From a checkpoint of a small mixture-of-experts model trained on Wikipedia: 128 SwiGLU neurons an expert.
Below are experts of layer 4 (counted from 0) of a mixture-of-experts language model. Rows are named router (the router's row for the expert), gate (a neuron's input weights, with its number), up (a neuron's input weights, with its number), down (a neuron's output weights, with its number) and show model dimensions 0-255. Each number is 500 + 25 x the weight over its row's rms, rounded and kept within 0 to 999. Numbers have three digits each.
Before each expert's rows: a language model's description of what the expert responds to. This comes from a sample of Wikipedia text that the model never trained on.

# expert 15
It responds to: Ordinal words first, second, third (first round) and inner st, ff, th pieces in inst, const, effect, affect, Drystone.
router:506484511505484481494551492513518460525477515520560505519488494484497511457480498489497499486514513511517496516454548486496492465520528504487455490517570501475486480528516496454497479523497545496539524512492488501491473526540476497482518492467529478518511503479502478471507409516518494484524447487529500530495504508512508477499529491527455476534466492500485491518454515509475535508550528501473534545460513523508473506478463516555489565489533489494494499526511537476503458493518491469505514545456521518487465471470501440461463500486456497525501484513448520536513469489492508538470495521503484500513529506486507505511491536479477493459505500502489504538480471488488465539490477489467488522472501483433560502530505493481492517512486480483496486525516495492513468497464528
gate0:515465491507447492513535525497499491512505460518465492501493508468494487491494476501493518518496456480529473504507486502514490453523491445514521511528522515537522486491490551512501463527485480489493509476482506465477538527507528495507521517524522528538504456496477502511539435509500537542497494511537471499486531515462512519537510481545515447507493509514494500515523520481491479475506550510510471552524505477508459495533520523478523502491533518464513507526509470478542461529471547515454473514527456489553537473502530481531478515486499494457541513484545520476526521482520505505504555486517513498478471519551528484558535482485500490487501473508519485493505459533520454494537477482499525508499529551511497526534508505489525473530481476508473471508499488491565547483482480
up0:493483474488498521505442481475529495487538519496487460481500513532482482490517512485564490483466498515537501465507526491466531509473505485499525535513502491478493442491477494507461460527504537440500531513544498533495499496489527492532488465495474528481494492498548453490498499514528494500487514499555467505522521545513497535534519543462552524509506517525473510448513480512478513473480479495483487548503515502499489501506433525516495453495517479452476540492481511517526502528460522519499540495500528524496529501529482496552489498476525495488538526559506532522511480472470490462489503528478496512484525469534515556495512488477491527559488496516520486452478522508474478508539512496503477520477481468551516481478477519480521543551489512483507494478542517513525503506519470
down0:497505477498536508500450546510490513508509486454468431538499495482540476550481492545544519518470483505504575504485540510476481464514513526500499508511518519467541482524456487472517482488437543484552473477489511472506505488495494512498490494511534550472479482522469501495518497467527508496523510505550543506478494493530504485506480508533474468463476527517518446504520480491482503503528525495529519514472503529506495496544486513521475484486550530503502481497466507481515477469516547449487494503515523497479501508525531503528544544561481510510492522501484549493475481534477501526487501546507534499490502491491504519528460506536487510479535522484535515484503481439478511525528497517493516478501478469510503474486520523505530508498492515485520456516502504423501462475470496
gate1:504462489477499479523530476493477457515520489474491512489518505505484420479497520480529468445507515524524504487534481507493493500525506510469495521518523514522489480508519458488510500465481518519538491473483496502477525500550480475494481512475516463456477496538502490525496498501512478487481474420493523542501505511521529504514496515450477500528522524504513501547470474503514506463473507484515509534462542525490503500518487503491473464509486487467486486495522519520522516526463462518487463506473457507512516450526505531511473475488544524529470520493462493502503534496467531491489485539555478488468480466468516555525476499486476439473542534486498525497496455515522500507460500542486538504477476534517519530508466497464466547471497480454550486475524488512542464496524504
up1:528440479488481455520479503476483497505505491529529545517498525462479484506496505436534516448496509470507476500511477516515488494556498492493521487509500521462501519503508449496494467499504471537521482511488521503521469517516521500528527547505496479426522500518505506411504481515483466488489468444460520485478517524560471510571526492481495497504512501498475504526486509475522508472513484515515498508472526503538486471522479519525487536495527522503488517501463499528485461471515493528497478537503465501531473499496476489507506515489518503526528538515505519524477539495505523524527493498530497540467450538513480493509507472486495457448507468478494494519483526492490468495485523509538469503468502546485514521533472476527501487523511468488556513536493489560563514517522493
down1:503471501481539488501483497463492520498493500523481486493561478492488482503498456503471564505536510496548487511529488495508486510508480434510537463498441508500473475533498486490457498519483489497512470510470519516487495512551498494489481530507498458503479529493474442471460502505480505515479510548513527445517494546521481499505523465558473514482476520517498482526479525506511505479522512513484499497474503527492517493525537485551488537433479468509539482496497538503492518507453482494455514479513535521482529483480533539478490494448506527464520500468489456490470467543491518502471453525475532541535507508507522519502515529539464491520551492495511512503494554532542496523527495488511485512495564515488519466519484496503504482541501508530519501463511493505510450485514489
gate2:483480520489491488522560444484495500523474526502503496472525527499533531502530510511563541528479532496510522520524483483524494474539498493480465478501440468530505491527468503501500512495484557475522521512482485506503469511521490462481556532498503544507502521531509532515519467521510491548495472448533483491497501464462499502505468511481502515496473502485514531523500454487460461485500490488497493514502503464480511480493478504507503494465479564478465477512499479509492487501491480511497491515480448521495507489490550503511481529487487497496432484471502496536511484520505491493462482492523509555478525512472492476447492512497533484517511482502498518537500539460499510516468523470559504560465495524508492481522556513494548561445497528495497509514485499489432489484475542
up2:486467515483500471526508521497535497496516548506484484505473491494470528521526466515518489498492503497520531471477494546534485534536522476522469492542471516490531483508498481486528459528490479482500470512485487449478546564536489520509521495482503521473475491533510519529449524496473511524500498473507522470491458520517482486509501493487499526543476426492486494512535503521489527496540491528515521499487493502448530525490460510508495526497507517477481487481470524497540457513490443518510484477478471472524437484480482449464502502519516492495549496465499496510460500448510534484490483488473541524474515487473484519504478521502534527485512459473528535535513507520478476496483484467477526518439479505491549488441493539503472548495531525503508518518505483510488442496451483
down2:491503493549469505511520499525522490489518511529492509498507505529456498461459514536477497532489484502496477524510513535510529479505493499456517491470465481483545531455502519471512502504550484537489497511507533468531508523483505506526486478570457478490514474521468492543557467506476517563483497522448495523474526521535513515499494532513495455520479457566542465489496510490504504478550550547545514475496499505478467434508502550518511500475459459509473508485485510517487533509493527499478482493504512468493477451486494506494506484497517525491502526539482507452501515554480539495478474517540513500490522470550499499481504492511512484524524474493505516499487505539442512458497499507489508467501484512473495522513521499523533439531480504522485499519543487494525479485484517
gate3:516486507472473472495482532529497473469502495501517482499513503451471518445490513514507489485509506493470476505498541544512468461529521530506496462554512493525503544466468491508490488512513488552519477465481490494505468482499523502521448503473522487531487460521502514471512519554477541527495501506511471560520530484465505506501489525523462543496460518493482478475469484475549481497499479514454529527510492507519479482443539484499516493532522526507436513485483472489522522551524461512485487508511497519476459537470538479490484492501502480509494489519499473500478506515519495525473561530515486470495553523472522470522546535514508464520511509497485536499475474503489539427510473456529505496527500502511484462495496497555504481503490504530493504510520473490520460467551529
up3:517521499459507558512515492539549504504503457527462503475543528530536487483529471516509475525497498547508520441531508508477541488515485457528544510524483495470484479518517517522479506509493517503514492490466440540511503530479493465439480483488466477501486525498509479558522487485495479489478512482476497494531474527501500455503529523484553446486478456461451492490510497533515508521498499486480474494502509503466490529498492499471475497496475486548506479523523485490514482459509508515466517455517504498491527459512518488519495476494519485499513524460487547487604492512475514505533478447477492522481499486488496522478506540502521522488511494469495514466493475498525493539487518510512486503504492501483516534570475502522475482549487517503509488455523455494524472490473521
down3:498498474514489492524499529498498505518537479541458525498484509520501520497496496540562474528526509483474504488519511511511553537486475519478476515486472505502496501516462490508501498522517494491524492458499485507474500492450532438545551495490483518460503456439495497491505490508494482461510485499499512538497512503517500534504498533500564451511474505489498485532479482533520480461484529516509475471494569518443467532512481475496486489495472493528494490467512473537520464475507493467507472460526473458499477506486495520475511530529529468486475487488491469518528501470521547461478453497508450468483506491504495471505487528517451468527578490457537489502485525506474508478469491533485475520520474522522495524499502493537529480477479517521526495452510474504493443528479481
gate4:520504495501466484504510568488491503485496497475500535487480514495519453488527511505512498455501496495466526484503482487570535481527474493520544470548500539507529483539480478501491509494525521533514494545491532441486488466555484453528519496540518474501519537533445518509488496521466522523508463447465469490526511514471489505501519493433464475500475500504471493560462535477524484547507511479501484526475500490465493494453515544495502477502520496507526466482530489505527517485534501516480485469492499491457504465505523441526481495480464494478474491497468498527471478448535487484516480494510512501489519511478515500457494505526494450508542501511468508511519494483521485528459499496474548475480510488499530532526511476456545537478500492492465502526514491479495475464501497
up4:544475501489474494532507511485451497498496511524481528462499469537518520547446499521533499465487516481495481519476553507481492521482512476518510520502518536509477511484511499492438478481516495512530514484473529521478482464483540492522532544500539517544465493504513517495539494517469467502520461475506503517497507506547529515480501494494556520476457477513486489491505500531477512527511484483474493514472459494494492526489505503476532421484535511531477506455500501527554516497467497495496511448502558480483480515473507463492511483481526509489426525482532483479485457521569496531528527512490487457494466456480504503505465513493455490476481497478534472510452450501517526491495482514509470509527490508489477481503493516537486524493524481481469509450533509475498512459513524
down4:516525532504449460458517518508476486500506517493483547455488458504510536516506518538489506481528460522493467534493494448499489481506499539495424512515535461513486517492498482464495504478506507524499552474481473553436460491497477489492484489525507510544475475492487486510496501471487519530483462526486501474471546514486486487505500507544464502486525496480471504466493531533495534537510464481483517515532494505527478509464513531486484510550478492520516446452488525512517514532460500488514517462493530521471483477521452485532532509485513506486505508502530508541512487471549531510466504520446514446488507465494477520500531502469507504482498504520495460542495501458525478510495494529502465470528494509479507526550524503480499508517551513491477491478510502499529486434461489
gate5:454482520479471461493543512503501529556497499532527469482472521578508483498468475484497471489463521488515505493472497499519528544511516476521488516495513505528500461485491469493472492478536494470520456502516510514478479504535448506533506526484498497509534512453495535427538500473514512485485509532523496481466493497492494537476501538492498486492524464524489510530499515494539485568462517522499526521490483477516505501465493542545533481512523462516537516452514460506486525477509500498476532555482498501482497486535491519525499506477527451509564516484540509489493508482451538476480505508535516476505483456554499525504500551508475502517535509495535470495513486471464504493504489469529469494482494516523507435503489519471539496500522485493481470561521495507522502502508512
up5:486474500522553457500463530489504527519530507489508462527471542521524504526482480522538490489506472472486504496538475509471490479527509494538538507462453484494488502512550504493495511523535489484525490501533516459538515485502480473526501541567483521528507477492480458485531516531523529485482555501521474463470506487469503463510497512539509524488473529509492510463446503494522452498521565498498529510506448492520534463530488564496514509491503461509496484525551489537480450487497479496485490462468517519525493533480524523525495508510470510501519517538495528551512490485483509489519505513486547488505463497480485519488480523483503535519529468458534497551545502516485516527489521511530491533492543492516485432495507489493512489501500495478477528448492475465501471490507510
down5:506503538528473472505520500502449494489453475532528495483464509464483490500532487499513539501485513468512512509472456478522511544480489538509544529478489472504477493471513490511486494466482462509523528477500483481482537484491548491464488477479526526481454490511549504516501517476479453491461503499516496487489433480499509501547480503511488518484541476483520424542504533484496516497502496508520515467453530456536471496523480519577479505506489505500509497470495515501498507477500472502453506507482498471516563470484562452481479512513439501469456461523493520482479500496479448486494476519507481508503483500505503487451469478525516546495520556513521531530498456510485494507520486512530485501492501491533474497450492468543508506494514504518542543497517486486503485496498521
gate6:449484494498457510464498511460461450503459534529497474473497490483470468469468445503515533549511517451494498508507472514490537482469524480497500548503523491510535534480486454519510497532495493502517520543509489420526497494536477508491492497493538488496509485508488503492487521495488463521449475505478525462497584528477500513514478534549460515514500486481501527499499488528499462506513534468507509505494490540548496474451474473475501526560481550498498486480485511483528546502518455472508516513492492512496529546511462513505553483512503525502505491497503497512495508496494492509494503501538523436537504504516474481512521550503484463489506482487472480538507499524491495543487472474511501504500505535469541509446524501481521490486512494461479488513485470488513498483505557
up6:511521539490512520494543540475491495489508486498528507483536491509490491481500497477490463492529520525496534502490527566526510490492545476503468430472513522517511488495527500513479513468476463520505483521473494511509526459524529543537528495466434511511498542505480506526509505473497491480507514485497538484497491535504552483464494537513523453502518487539507500524501500558488510504526486506510492509475490492488532543490526534492504515485474492472500483485491505521454519494523492493528459519544557516479510502523468478497488488511532498532545512496509498506443517531515493469440507521459480540536495490457467501479491520456489481541493510516482569476496497488514484474476489499480549500515493529475456510483485439484503486560477530495451493456485526515469516497518544
down6:527495482503511493506476468487538544505537516418519536458538561554495503526477507473505510512540496462493528471462501459491514517481477491532525516524460514504511511505500477511497481485485443516484462489460522512541489525469535509482506535516497539493485509499478508487516549532465514511448514580527489515482494519483469485479474487516525442485497502477547528516492501468450498481527500488502495446467555540463496509497504507552467533522475529480532489542540504468477493501506497485491493505498498490500526535500539474501535519523535519489515513515513535481497467550469513493480509533479526486517490505528472494468514485510474509481513521518492476534500471475500530536488512529474496477486502510508524485470493529494509502521497492478523511484493537486469503476559490
gate7:512503539473522503511508505525488460481502501496525465491540528483504501440474459520538508496463480478476511461535516486519469532532544493498531482470531535486450491472468546480517479493494488468509473515510507524483457479526539477501537445521511524478479506504450498513483477463488470537489495522475511542468482534525537519498493518540495510519462520467466549519503500481518555494478485512510490522498515537505492541504500501506545446529526554485485462514506510484450528476499508490501474506460505491499516503464499452498487492506482522496521490527527508467492462476471485499512515461492493526435509496521473468491515487453507500476527503556538517495508553529512492514521499516519504473472478496530478464482526489480540504485504484476504510550510486480523470482481552
up7:489513497499510465488489535504531513495474479486527549509469510534465518525502525465535479513474510492491535489526507478508486508510501526540480500516508487487499480484485493525473506478522512541500491543507501487531506483498519531504456529536494504494513508504487493487536470482462508490506522521468506465521522472497477457485516526530504468529499496533509472525548467571500435505494510460507492485533476491512483507537493485506507496500498466506464479471493472448496536550533518507455520475551523508515512478465522478503480515493509474536472439582481460509506519548476545502479536556476468472494497490509468460482507496507489507520506478502515526501494469486517503508512499438516543527526446490486498472499511475476439474461473535481528474498524506468502529532473518
down7:531505565479486512468465498497480526545505487471491470513468539505511483512484513505495479496491529491498496527458500514535546455511486482484472502505536517516532495524471462518504496495475451490449495501468504500551481536543514498510480485472496557484495457542461507505465507518495509554493505483506516488537511501497510513471521510485518450511474488499467534501489460506519517545535511527506526503477483509484503487472471444502543483481503507528460511486496440519497519548493518507565472489512495484423542508486516539527497458479502482494463519519473496509517489476463479454504492470506531458502511502488482546495494481531515523471500512483526521485499515476559511496500456482515511479533512502538495499539455540489503514507515497498487542501474492541447500509528506